config.yaml
n_layer: 10
d_model: 192
n_experts: 48
experts_per_token: 2
d_expert: 128
d_shared_expert: 128
activation: "swiglu"
moe_layers: [1, 2, 3, 4, 5, 6, 7, 8, 9]
router_score: "softmax"
normalize_top_k: false
routed_scale: 10.7
balance_loss: 0.0128
balance_bias: false
router_z_loss: 0.0001
init_std_router: 0.00948
lr_router: 0.000382
vocab_size: 12325
norm: "layernorm"
norm_eps: 1e-05
tie_embeddings: true
optimizer: "muon_variant"
lr: 0.00443
beta1: 0.95
batch_tokens: [65536, 131072, 262144, 524288]
seq_len: 2048
train_tokens: 795600000
steps: 4396
dataset: "wikipedia_en"
Below are experts of layer 7 (counted from 0) of a mixture-of-experts language model. Rows are named gate (a neuron's input weights, with its number), up (a neuron's input weights, with its number) and show model dimensions 144-191. Each number is 500 + 50 x the weight over its row's rms, rounded and kept within 0 to 999. Numbers have three digits each.
Before each expert's rows: a language model's description of what the expert responds to. This comes from a sample of Wikipedia text that the model never trained on.

# expert 14
It responds to: Mid-word consonant clusters. Short middle word pieces of split words, often vowel-plus-b/g/d clusters, such as omb in sombre, ag in chagrin, add in saddle.
gate0:495485465522532405538596556434525450461499436515467477551523421500477468435445498486474546538401484471485495626571432489496463491437448585566461
up0:459463486432500463501563542467442480455484406498588492487496431519459595449536488440581501430525466477492483461497500536498501405499491456544527
gate1:497514440563566506501571517478492481615505523464397463430517460486578544523478562592653603530458508538522453472519497434458547509515554532604476
up1:563495489469463485522458503509446469374491420446616519502536481521537404444415515553513490466534568549456546591427436549514535454424495506477558
gate2:435535520500539507514472470535536508507468485549471444483460488607489458510453476466557499596589544574397480504570503457533503483308496531545435
up2:559529401562561455509537507468450562529464499459495516469515455387430549482540388477467532476504493455521616522460517567423464442563439537511491
gate3:516479512532573490556451537514482426416588613579454607478485553493444578486474531418496510525501540548541526486466351501423494449517561589505485
up3:574477458555547506520480464492501499511546531496551537421506591442419453489437467488563544549551474554526498599517431552493501477532461449440492
gate4:381519543537470582441474493488424524535449495526485429539547458547498476436545517460474554475485454501486432511549560568487472581544497584423572
up4:380431477523384595494563523462426580553434570545477440536520427513467547411513547440436507478524416505473454542491544433458482544500549502463603
gate5:565552563453444505503493455507431477567454473523458482451520427526569384515418471396447532462479535562491454603385472435560555560491477493576537
up5:408529505513528508572459395513488560551526474427582492481497555459528495566490495508535499459603482500502413487482436526431561536549517522507438
gate6:475530552535514458476587451541523504552522575456557480434562463465534545464508437531516500432485536434610487543528364489474400397404491583542556
up6:477462525540463483357492517451562482496555506459532505356584482508501517493462504513486522488509531360503543469536451497449516483459675607463494
gate7:574485538596525473500581529447517522442583461516554494509544500470494573526533497562546492458488408458430497590524530510454486455531530506477539
up7:485504511389487495492513489483491503570380529562483477533455498465515520453453620504459506588515437584538422547447522480494550590400440446565481
gate8:529547560462540481557601426512427459531546479529464501532474501532392584486433594499437487456516549559434539482416465492531420539492597525428499
up8:514389540455510576422475451593464589466546537510514570459505517513529503538530409509534511497471512447462536561472529486563479468452486449545477
gate9:502540502549516553615499531470447451448535517430391504470439466487395450538542512527462478660448560445464451431536427503489476496566500491517586
up9:532448515496529527592490588493522495467479512564563505505492489477374518548549502576526369424455534426491462472452520483497471502526485442459532
gate10:467555440474415470477534548510536485544506596505477474529480471602369487499448527472551496349535508541475472500461395528439477485501595500496491
up10:512519498559436434483512449544528456453553478491563502540464473555431492423455431466474523398500498535575468559420523619432468429482558565483498
gate11:491416532501553493579396555514460524521495500442569492484502494451589528446535536505509530489505472505439376472495535418503479506563541524502543
up11:515558404572505415487468554510613527505536535502468541512520490559517505515521560548452451460531497500458504422526501426549488445554580571451459
gate12:460483525472500523475547489558449632546485434524502540465417503479499476433534511405547514487498428555599532463469491415515541572397595560518435
up12:531511454546388499570475455482556467416447448493503542510530586384439468583423503587491477493491618535545562512505530505528481392603437466511548
gate13:541455582531491488521494522465526578498497490440505455479567487546535442588472509540618559468502508470525485498516465454518495480452559438542575
up13:459580513503513498487515557565546426482485468520501493504504518517395550531496535495488496452428421538559527505467479533497453422475535497462521
gate14:473498423538514525554507483435442507551434479497436453544458446490556561471574574558422500516451511505607416541552489478448447525482472553447511
up14:518574518478479521509533444495410449536475542495433519469511503574455548416519602523528462504485533532479538462487406449496451525515577487496576

# expert 36
It responds to: Of, in, to in names. Prepositions of, in and to inside place names, institution names and fixed phrases, as in Tower of London, Country of origin.
gate0:515482510566460490470488534442552547475503579485499507509535476513578472425491464498540410494488537519486510468457519530523454508460585582523495
up0:484500508541511470554439473402572482484409487422534476613508568460454505565593487487527464447519402517508427635558566558537453537527572550420520
gate1:411542533471496454486470474373573497588508403418489559565492480492412538438535555492426451494502525499519567533499461489477491550571367489477605
up1:512428539490459465444490596636477450476505518535553530517476516473433492545446518473490494593417543461493538540498490508507495364479552501641478
gate2:551462552509491538493495468512423528425553502510471535505512535451505575502520464521442480470513507510558462500474480518522499547607424478451526
up2:374581472444543482463529582578420460462474410497582533574501500464421454497495533540484377550486517583474580433436519526521575514446505399589415
gate3:473546476442467494462458471514519504531552518327518494549561516401556374413526574510449484487511459477565418503476415553485441441593497534478488
up3:401464567436521440439529517448482461487492473460477496559419423439486417510530572497555405463487474414496521403563447504536535475435515441502533
gate4:553406480546484516571489551518358581450595533477508432485576591480521530472565485518488479453494442535446393520505538499442483507537515521550598
up4:424441584469557527447441480612460553499481474504458525405527488480424475528395554540494536549495564549543499565564533469552569449503528494434440
gate5:485451507538512517565423537519466524548532543411599573454457493483499509519426598516455537454443519479495480479502574489418474458485510384448544
up5:458556538511593473471441407525516511521530484442478546533487549526438477441552514412478450477532550514454437458427603500543624497528524434504522
gate6:466536576488477558478580474473509494500496538424512493501514521500500477507499530435477452463633459601480448474412557434569456634432514640581505
up6:459549510560547449439415608551518510552552562443512480524428515479468451472564461509524514524489559507490580587547532526499541529626548512503493
gate7:572547447494524458507549551496546515486580553480450438561540424390588517445502527507443448562504532519525503448575553493451484456515510543514418
up7:489494451534474422486548501478496482527501493513454537586483581562473411473513535542570521490512404488491523468497471453506519420483539504525495
gate8:511489514445544446548563489498480522527514548455471448434467505573460451484448453443530513601546412519564527543465535532510469426372526576472564
up8:535484491488469509629538437523503477457613579447534526465515511542464439472502457467456489383564513532535504484452527555497506433467509524508557
gate9:505484453474469464474444379536585488515554538419441519491590450446452483472493535542516538444482459522436501488562341437449503466404499465429537
up9:506567503408526507641447505510491453483481447537469506471504535586484484466583515560581483493465424567464493463399578442514467513571514542478613
gate10:487497527547469561493478575471462490476548525377477529538435498499471528502480586512579527477610416436506475507492555466492431530461538554496558
up10:475496561494432608540531446471525565552464529512532507479485477512564550521522476571431587375501510377459507499474530510581544491583533528469475
gate11:469512551536489466527519556575425464596502490493512468568485460495587506427571492496505508465514592508513515475529410481463462469540474557496505
up11:554502451433590445425534504494486578525443521551473481517521453475526496429532340492503521522522518589525531527514499462536524486477491513636544
gate12:494566438594497468513496480511422462545518515520528499487447538488480472439479552457522470514485493532457472387548458447470490490507509523558496
up12:465571438584518441509497519412457499521587462408449472508496577510477483541488566576579497537548526563492526471461509558443504428545449523520495
gate13:514551497520598521518475536459452422490425527459456448619508515566526514502507484606511474422520526587484465513529474523510529425543493495502455
up13:550514516523464553528433530437413424484430492541442449546480527555589453484471514453529551588508504530491561505499541529521471485527529637547509
gate14:599522551560527506580511444486432506492510472444598486448510531507500404485435463611519461399508521542566506518452397509485489589581463513496460
up14:439519498475517530527558520436578559513498529566497514558444460437504576524543482427476529518489459527483488474543518528489500491449491586492429

# expert 13
It responds to: Line breaks after headings. Line breaks and markdown table rules after section headings, list items and sentence ends, e.g. ===Seeds=== before a table, |---|---|.
gate0:422507471522534599584418519485519440485502499439512472332501450437481510574529445538410500468430541452448489533504563512551522543491430525461453
up0:457457557593555601424510559428577496495506554487483488441485639471468490598490509495465542501513499505436522442445454483435581398592523495472493
gate1:438483511487451497501472475511569562470476474488457438481573516467495580500500517538533547546455552551517431539543505417466429596399612454505447
up1:421472523472502574471404565425553546536560429462515504539517453462531544499471477545466472527513434481544526462405438495538457510536458526488477
gate2:470577343438422508431543428457501508507618447518510467508537561545566587498574512390516512525554508487522479477571499450448485441462583534551487
up2:492420517492555550530569556508478511477432543506467457474505504467488484476539520694427490517536429479468520553543580548578507502480438521506596
gate3:573562492482542488453491627453551571506501519421542448533466528538440541452539485529440573449528527475527452535554517460528621499529473597402358
up3:509535481540457543573557578419456475471445542526478479485482474506551463504478480450586528445527511513484553538508495517513548507439433501524436
gate4:493501520459402493451510500404512506548550440463561423442467467473461454537517501430401419614538499503612471587485553432482459526476516536533551
up4:510425501522525519488548512458491458563615480555453501497536521532476480526508500497430532559506414480528488510469491513469446599508493533569572
gate5:525429497517498499470599476612565427467559408427528470501478536468538466493450460427458548480493514562490547476545547446477457583559454505495550
up5:557514544473441532500485494419462524501421554528482522508533610507512616521411432499425467500486529549468562537470521576498479524408526439499477
gate6:466465422408519663501522535499521563496543461525477415466505538451389463510548499508523500452527569521554451427505505535480549419551501464532512
up6:525613451547495550415543459482461503590528553520488466498444519552545448470443465452434464503485538450479477467567544568473471522415471606522562
gate7:458474498442453563570448576455527591467446495446524488465506488495477494474556482530529489603546533529488516457463499426463441507552479507564449
up7:436523483470419478512469616487517497469457521419497513461460562480477483523537470534543506543476541526512508495470477458439443465516421563593453
gate8:528473552557472573512432540499477436520541490460491475548452488550526527446523452486578534569463563576443422508513490503475589450469529569527403
up8:375450527486510483555533508451507500438461458528460478508565569488502534548499508532485646420452479500516443540592474531462494493607408551475437
gate9:475495488435571541500542472422479520430523471530493474577594539497447441508502447557471520500581487495592437487503460527532483432454517550505470
up9:494483526623444368572490512508575417571540436481500573574557422474586570497497433472458479516442502473466499495564551439476469566610480416554578
gate10:523513492419464518475485495491505393566451599494459556396503568525512525454549477463511472633452551467548445501453507527493461494402603515531523
up10:387444478456580549562461506580494504527511516484467633393439438537546488553582562580505482608432526404526529493365534385513498469466531482511445
gate11:449456497464571540445444427467420483534553596541372495521537431490512478532577521530541487477496554478517494481490469472532483494541579455525442
up11:499476578642486501505513548522484435441553388466481550452465501496426440432534554460528496499484560590547556550499486436500473491410492526537454
gate12:394501475429500517483573503567527552563518553454518455496510408503499542551566416513596529491497547549526550496454558471541519483534506432486508
up12:505404507461453544387481559483419514520583470515470612554482554533445521497544605418465524554571452576525496494571518547498422536537541519564511
gate13:534562478507519506565488568423410430589477518494541368472492532486519483495548464468528431509493450512456552510615435511494496572513497419582468
up13:623506466546433436530439598436511532493444564490509425530457571535504439437509454430524423472588446534533435547496462559579444602489554499435595
gate14:535517576442506483468492545461557507534524508526528457480533503441437465513463586521578452520595448555417501523436448418549347485422539551488581
up14:469397561474428516523569543515470581507531420516496537528498409504523502558513548539638468507565501603530590461490402491454493551438482516446475

# expert 4
It responds to: Mid-name consonant pieces. Single consonant or short word pieces inside proper names, often French or foreign, such as Ver-c-ors, Buc-c-aneers, Mc-R-ae.
gate0:522440572566540557532516474440532516500549579513460381498453470497508601570514499494478487475438470450539481528516413462517457554536566536529487
up0:551564510415459592469417469387433535535443451522450525479502480510457431485453527436480597462478557548552549352521454553462537381441426479519507
gate1:581528599490506486483576470517430541559544519451517506510509474494500501574476435522646535528537457480510512462484552577440433601434420442526478
up1:533494524615513492599508567556540475556475585480579419447472504507467482540538551541553515385487525448506458475497538427513477482495523551550479
gate2:488469444422495598458605471436494467474493464604481503529511381458519502544558564462382527451482554602505467515459549535513471472410441465586601
up2:586522406472466610471456456509490450458562483423519432512450530469526617437495544491500474555545557578462369492550548576471527547435362502412533
gate3:458469451478473535433549500535501442497510514532442410518461454508502556450485647531569490467450496391437488533525625519556458476537605479442382
up3:532533529486445451441543478513549568489504491434527424407518561538556521490471542479477514485526542468446484472547438535554462494671539492504468
gate4:455473605459540519444478472563499523433466506499474422568520369593438530504468583491559522560511530482518429502553569444468467485500496503444500
up4:463450548488590519559579537528478477546474475536524500544570487487457507482566488475564509490543444364497530473443435420458520500499407466484466
gate5:491480526456551500477492533362480512537510496483493564509566454476514497586500479599541516542592515459534528544430499404418430560497535500442449
up5:417517425514538601493475478518487410533504506471403521505436420479410588595562488421470585516448510548483427463505460421413540509548500491399538
gate6:458498491455423513443555577424505536545537546561496489501444542549563516456538515479430508444584395453411476445556523524515440519432512450536410
up6:472473477399546512539418423471482442458482430497565530577537460516451502529344613463444536473463524487431572497473472497587508392508586392485479
gate7:440507628493508516533415472475520405429504470551504600516505539459544555554517481436587467493496509566474429426475512554496499480532555476432600
up7:565504459578490540561475546481487449435506506453418507558509426480444536491506431554425508501444498449523449420502562556479536530493401484499510
gate8:426507490531488525475532418442585547471535453533533584478463454488451485446560566570493417519471490580479529481515483503521485408587449611432513
up8:511515481494500455386549460562593504527636534540417492517473397468519461573517535517500449488506492543522508438551490440626502559457496606531455
gate9:447510468520430555439552505466409571562517525569453472503587544521473442547506491461542531583529488498603571501532559500498564591462518529501464
up9:558514433460464494481460474553578384425509420465492507531535543507565563453382505550465578485552531455459565439548526522497536484479499570487470
gate10:569554485466522436558423503542550531423562484513511500493488501517481494543553565510484425524507472523521457529438542503458400527569486448488509
up10:496514586538548509521483454528398469547542536529435485478483431543569540514505534489491497570506590533440402507620458439562564461418474480500466
gate11:498491542540448490464557539447450540493454587592434502481424507483538482483553459503551489457420537490494542492492574496529439524536451658590494
up11:530487497553533551524552582476494510514523370477530444452528434537517464535475480398504474567545454437528548554581512496484534505471491502531427
gate12:477525465448413528493514527568515448519499432409521551457563377478606405573578438515535524508460551501561422462538511440555444587539526515515599
up12:500496384453471498437454463463580526505556535421447491565555461541521486476517503535426479552456507439466457522419514542448500524569538465482497
gate13:478466546421471576497470531431494403411472483527525494504507516594554399482430496470494558509552428494484482484526481429526520451493479471521562
up13:531459471464451551478525421521392455506506487548601493457519428577602480506514439457421539474481468545477542593505500467399490567538501572517444
gate14:435575471473525504557460434423584591531517463528516522547543511492524541542493594497543565427557446403545589492399478482478452552496493468488518
up14:514475583570426536530455521486539506574485476597647535499435562497498477426501490425480506498483390412464491502607424519439510461447505539480548

# expert 35
It responds to: Prepositions before noun phrases. Prepositions such as of, for, in, to, during, despite, under, placed before an article or possessive in narrative prose.
gate0:520491532466477513479485515526481486474428527521529499475484440533525519449420532478580456477510618526519530462509551530571507592606544475570504
up0:477550481525515517572561542470542444508557489409535612550540562456537454561539493558415497461391449449444444490520446565481463489500506463489471
gate1:523496532527526485505501538479501475429557447506500479465419528520515541566546586537524434461552514457524510478489525518570502509496417687464605
up1:529508533492523523421451481460509577454535489493514537399496571435594562481484416599520452547523454560446496602445551456616489560495486502546562
gate2:476537616594489575480593471562540458406470478535505443529477548453486520501556460436472484447501516516458550528501591426495462518562507576493569
up2:470513595520459640507570436471465513517520518471431440549481495503523503468504490459480536471515531552518627567521491543517462490567475486516482
gate3:497579448421505438533481516576478467479427556484477528533465441484491477484495487566595431480468530487567488538551494510534566549498485530445495
up3:476464510487497522480499494508503396416490520518527476454540515448427550570481448554439504522483455489593428532490511593461432555426485546594558
gate4:551500480497500434521586473505454600534502604465503459576578541537507410440580447507587424544520449546544400503579564503472535536482563484520496
up4:539507490501463551407453531523451375524555464547495556488471484507509582477396525506457559490490560442552534540475456571550526466592426537509512
gate5:458425514467396506379549379477473518536511432537422582474521578438538564649476514500388524491550478460520598539522518543513499517498461568513466
up5:487509418482509590503568504500525546591467515464473466426409528509462480501515475501478464571405583514564528509500480529610553455518517396565554
gate6:519525544568408567450460459399639524481585506430538513545480526420429548482499496478474450470492522524474502539539532433465431534551514477491542
up6:536396500455552482481491520549457471432518508538488506519487503557495414489482575488504499571426510467459451497524618429557515456511521526480461
gate7:394492469476569514500539545363600455394534531548545416535581407449534568472463524481515521432456468594543510491534533521478536480504455532497474
up7:396503508493489441543496469455440412519428506477489531440525480506473382510501596462542526517511531633483450560493469474462476426415484456510396
gate8:519523516480484410494541498459463515476491504508435596531566526551554565526518373455500524486474474514423622495485543538438532425490589489479470
up8:539581427488428451531553502501456582516529479490431563540538511477578542486404455574473443485547471531480476455534595482323471380457570489444495
gate9:466495530602464576458483556419489532507571617434499524433471477465563515459580561552503468417465503469517465542464513432509399524410502491590433
up9:441452550397445500582597517496448453522503574543622584449463455561526495504491574482516478543489447426509438517554472552568554560597491566435535
gate10:574521507486525508518442610542539470405506467456594569549445649498447472580433470498454540522490484490520503532559431447432483631594520480509522
up10:496526536478463369551544543440494525438566430558469532472480565559560535548510468494462443505479418510483406494534459484459594531612513531485437
gate11:422535441421491439473518500466547513457588471432544528494464567477520538470520512463566480478480498510499524470552487454561591514525571504502455
up11:528498483497378530449513463569509499457553549504490526544453523532488531484442498470434562525498476530404471505479534359469364477498613504446467
gate12:525504454565543396549365549548401465493495485527491481508432537559470560446418538546523494544444559576448552534566454441485493542516465488473588
up12:498503511479561460639457506462405510464552523470474439448447427496519489504497503492541545540447577526471559460510410447522481545534448537470517
gate13:550562475469494589479428559507425444581539541522439527504577497446504567517550476443552491485468455573478491491476494446530578423524510426468621
up13:506485527588395537494523528573569445510499485427484527544461482450452522438555488519481534518460530534504531515460555495518586465575489499468571
gate14:479413492414427487418479569494488443501554518510356460511532593509542439539502464468571490527610488509536506487480516454547469487452544533474365
up14:565524521509557515572503547527535412424454522508517395537494470489533532509434512575446466490503527506567432346498445517547434375584535473556535

# expert 46
It responds to: Surname endings. Later pieces of personal surnames and some first names, such as ads in Wadsworth, er in Latimer, feld, kins, Hans, Rick.
gate0:530566421478421493499543569496572523544457541527540564559522498497575551562473524490559466527430519531508521482511484486506539549493463470515426
up0:580490505486497515450538425537449499470561506497572381471445584417443483566412501548403555484507450532513510517567418504439562495494499552571438
gate1:521468527498525500451443403528484541449563534628433532603486552447489484485505477564415475563506563529475560444414490561533543474422546473489478
up1:514478543469561505579503471461458417530508526483493505494507498444492482509451484365499682419437420484552442616463482541507497454481502560442474
gate2:522387494506442494471558584532468518464524538412530503425543473582418523502544432529465430447553489531555513437506583533574482435545526480542525
up2:480521586507417446459512480548504404496537540512417508489508453523450531520466407585508441405478472457591557473466575480566513507415490427492428
gate3:490493534535496505589405512514546509507439524508495493440673558464524522569516559541442453453513479502578505507441489522543529530399473516453426
up3:458461522508361515493546474499486642387504457506583586542447495478563434543451517452499569524528584491518487438526414572486562504533538601544531
gate4:510485656444452575513563471536414455434460514540550431588485514481456537532358471551509414444502540537446566504486558514553533543487546465514541
up4:494547505531490562440480503485458518423429599508554497610573462505539543451476507487478502474491518462401515488515590498492536480440509514509446
gate5:465459547424511421558468499442660481510612492509408496551490446505503513467465505513447524456422572538471428583502525536499553482376458512559522
up5:533465474584476459463474478591533580529523419427506476445480517495454425531505463558410567474510537433494487534454504480518472409433541505416525
gate6:503478465583580479512646471476549562507518606506534571442507479531529514512479532561420535502515646533484580528492503501510448502468456442471424
up6:560518412474439604520453551381545393481489406437530478496506495399446523487506560433581506467555456503489395507513508458505515548534497553486508
gate7:464517451509484521485416590344587437476501595532524523563464490493474487523522557447566428450511490481500515625459493556541492502443496552485541
up7:482486472613523565538419555463547420513448516525407593542538508614520484504381568473552567604492485476488597523406558523410500550548522447460457
gate8:524454463460379491572551478505527528459410595482466552562544456513550493574538471440469527536436485479496446546525564501553434509500455451565497
up8:519527403438423510511504464484428558471529523486499492481594516470544448468524426541489449471553461419501467602481484541560482526479514610496496
gate9:513505611423607577467482466451534446499603470545533558459497518517513549559476616417471579456403472500529602489522494447465488488524501536541497
up9:490503430545419465530533538562482577475474540494564404538468379511447400499496370571536508567578542461519464498532478505568538489450515429485538
gate10:535569509488440492502513475475403442484455542487550468536496455579462558496441511474583508482499555534432477512459478475564462541509517536522513
up10:539503496559485539567416518500568443541497576489541514474478511463522470510487516507502485554435542526473447467442531540489466480452515450452422
gate11:488465471477637488547487483547504475539450575431518453586518484552405533497504492448553534484391500547508506420513448578605485490422408513570524
up11:398461535486484466558442484547552514513484477480447522560495500443448495501409523518578479550464477457518521515569517545484475466479437622547455
gate12:535519530638473496377445571451545502528548470526509516557568479571453446593470517580449458497528533585498501559504435481493535464523471495460580
up12:545501544456576411532591591483560514481538538466614499556413523468456468586481632516452587532424487531579461518477571470424486567589519547501586
gate13:511489488614461365455511422521475442494560410412480454532522503517597516556514497472515504556462391496604535508498498484476503478439435558510413
up13:492559508481438499526477435592499421428489420451563472461514515523623487390548527535545525484491484461538515522436493512485572459470424543504486
gate14:571529511563496487455489465519496479583481446413438566482496521524475515448436465490457512523476489551504514476594493541501579551540571513539426
up14:536570468571528468523608501545490557517533545502482503552477399562562573533506448509572493446543470570378546512545573525551463494525433518518440

# expert 34
It responds to: Word-initial letters. Single letters or onsets starting a word, often in titles or quotes, such as M in Mermaid, sh in sharks, S in Siege.
gate0:527478468468517406479554561564546483462598448471550488483477505519474559391557477474498489461577417439489528577480486467494534472427463539503578
up0:495514491470458478482397520483456464533494525586540506501526531528515513575540585498545513506488539612596424522522560516492537485516564505544522
gate1:493525473494456472542501534516568511510485583556554469535533431434487506448491491545503434504533499488485480537469524487445487440515519403515381
up1:507476556508494464509446476485510489515543516527517514455491481520512516474509435536548510523519466442501466582402569496512442514464485497471431
gate2:515499615515521516503566577477544458480500517528545401409543447596533515541489617471496437563486584465412522546396460554438559564404480459540417
up2:455481588530462492512601585542488529480530528472459549483487476500510520457529477417573488376533479408524527508529506523416423568523479495518491
gate3:490461486464555491500568574461597521471487503522420577464400485488514381503540489447579480473492459513458517523570505547443447507605476499440527
up3:369527475442476510467514588498433526436455517570460482508558462493503483451541540517549471517456453552435540473484463515486487532478468531530513
gate4:492505587540456501585549472441544567494366510620472477514501493417488492523591526479425550507475376518562540550558425445502483513558459503529447
up4:437412513608430461545423574439549553498485489477521485557484468479517527397508658437477485454462505574508500473479547561515622496446507520474476
gate5:496577521530495510539584454452448480586434475586487459484446483466351484506490555553433565539445499407490531416468437470466470552516472484496485
up5:612448575392483443482465485513456491450500472465533557479628579435536515526582467487539437411506426587504440533505614503533409447434529499507486
gate6:444574584445519524534561448522499490459479495489450513542540579525454489477509535501484476512506469468456419523521456385534490465554477457469462
up6:475549521454469462531406546482562445553504530537512509509708495583470509539418473546533390573449557481460477477509488503456540448475523496465376
gate7:492440557490445505498573523423565549440405490582460521495576388543417493498505481495516450437560445545464523428462546433537520508475523513557528
up7:509498470505463524507569520466488510488515483551389569389525507492509535408545443526442467532480516434476563465454519461447421548443489524507525
gate8:489392562558500463480477586494463444523517515545465512467521626472514491495433386515451528459447439455471558517506452582374514513528490498498474
up8:496486512523558512487507551513404417509581409499434483504514496413622499463481484531545435409579495442500513555502445498482517483587449542481569
gate9:481502560542436435474590552503542543583506518541382527474513411454518503495560430555461560642491471517527416548457482502489516503560480437432484
up9:479505419356486476537501587499517428453555481509552347497493395570523518476469593474466515480505547490520570439488519454516489465518482416521511
gate10:474512544548491566491531421420567546499476418541520437572493469414455440522593390543555528515502476532498451481495423404501460518541467477536595
up10:460532462502429460581565414515548544548430499539577501482586489567461540558522546495506440488527541422564556448501503435527560469472511517494519
gate11:575509520428468440566419547473489478541461531565483570515509496540532474483507496490492502476500543607456497522546498502517514471475475446600469
up11:485504497450516457514459541517551486493483538504556538551542565494582396492436562533497502493442513505463513506490490412514535479551484399538458
gate12:441444471488511530518573461545537357486430583535483448472479509487461477585587454534507526380444491515483454506522488527509481467400485448550501
up12:429502473469473515506453496562469483528580471443478532486508469464505462536550384514471518500441509501418544536527490435495453429455482563569461
gate13:508467456510501490620575504455548542399489473467450446525612411405587533466499450485498438472559526498409509488524442554572539485481449432422544
up13:418490490463459398587523526511511476436447464479444495563536440453459501542533587484482497544478516485500505516523454494588431504521508529477490
gate14:478534574473480486496498512624545455588598488576559547523477477490537543505481485440468615445559577566509569368515471456449550504524656460455536
up14:565579530543521419488489458495529572503484564422489462460502477595491411595605451457583527526473454552561534456563538533630497410505518466505539

# expert 38
It responds to: Line breaks and headings. Line breaks ending paragraphs or table rows, plus section heading markers == and table divider rows.
gate0:486529436461546445343511507488485448498458469490404491530449531455551471552580496440542494553450543409508418533543504463418545466492489511466539
up0:509508545455443498592476447428469540494560509389503545495512503543508579537435501477459572502498519521499547433464521454511451511506501392526436
gate1:553548437514393517497555413515482511411415508562506518472506567458581548479420415544489446381475473495585575537558551556465476526561540486442527
up1:539524497474417514489582469540541482419401535576514473488567531478517532453464397500476475504457500420473610534518570554461543498548591611493495
gate2:520530519568482450503445548423528458530440562525574541479520513528529605566479467588534571479532472528512567497453615539515529476460532517564568
up2:543551523542478543456519536531467475533466484400569551487487472573493558427437481524572624564573461487506535478483504524506489464555524495457484
gate3:515485501424352503513538492439517520609520475503557496497606508485518457466400504497413453521569456567520460534528476468502530520481502573546479
up3:436414473552608525439508451503490473442557490542511491551364487439463486503567459511459480456480488541516563527418438577426485492547479520505546
gate4:435550367442397558474548495499571564468610485565554588568604469501455490517450536543559452571448519451524509542537470519413456542479503492506494
up4:508408442522589498528515515533535562460592541479489371549523433628463529454512514551301544501515467437603442455459456500505499524458452502496488
gate5:525523483490543401578571445601462506475524456474496540486452523420466391528570447469404521395457443493523502525551536403515481572571494552562519
up5:512537487658500546479481575479442513505516477392497555508412530526489477581549532463579535421502442542513472593579471485472544563481392564511517
gate6:504455440486498474520471548528494488522492510595511474428411499491479468488474500552480545474531480422491486511421498542495514514404539588606514
up6:474474428399474491501520534513451482511502539556507476418437463513436541455451497420475477545466517419496446546487453575507427481475554596572485
gate7:473541509530571484472505531482449481585586539614476558385523447484597474434448518470382468402508426455495436502520518476429500500522457557490486
up7:537465503461485546498444510510608549406433518471485493635495493526389569487543418457571474629539462543512468443445478550489585533471469471507512
gate8:463602496420487538443515491530541509539521527461548500460564519422534472582554511496544457551443496498470552470497593470602436548447602495409461
up8:500446554546503537500484512520403603423501512527492496510355494577466484559484470425458532427496539535514468532509482513432579501546470534603523
gate9:494505491541432518504422497492596434599491513509490420519549442507519513374467455463530451471535417440559562454475495463570567453581486533580525
up9:480603487519487464528460455484659436569500498514483486484483472515468580496531373507493532544519486525557577389532473509468512508565484540574553
gate10:493500480577463496543458499511475504470524498489429507526524547566507506449529519432607455493525685480518448483468547537492567504452421390513530
up10:526489533560553526508552602465489409406458527488521457502529487416497484544486570578400535506538427561571457466524503459509523447510579534503487
gate11:546516476543505492476467597462464481509530480510550504493531533611595488604420483556483550536495457447505477592578564606503479523538435475458498
up11:420492468403440520452445456445536531594465439466513596550450538448539491455494509502506487553531506421424433517584420446499556628541531585538462
gate12:441568459527494480550593491485486504510457436524434490483486454468451440475502432539424459535527499525609468516546496510536449482493495562528582
up12:490581420462488405540540479524437606536388428478501506487463412452465535459543522515377504601490533508558540519484434529557455461541535577491520
gate13:482461511412557431456530508520490404463521382512504533508441509483479483479513507576548554514466430531517519423437490522622524484546509454541539
up13:492502465495434649551486533498466534467559436480626538510500516513499458480537546533445476490547569478598489369486538515465486549552482511563484
gate14:571431479501476499470503546512468482514445515568432476564408597419464517461417425557490460478534471527561510398484443491517447537467490482540530
up14:517540478485513497591484477582463537538512463479453562575500407512509393543564515591455507523518506565548461569474498541421523560522473501534542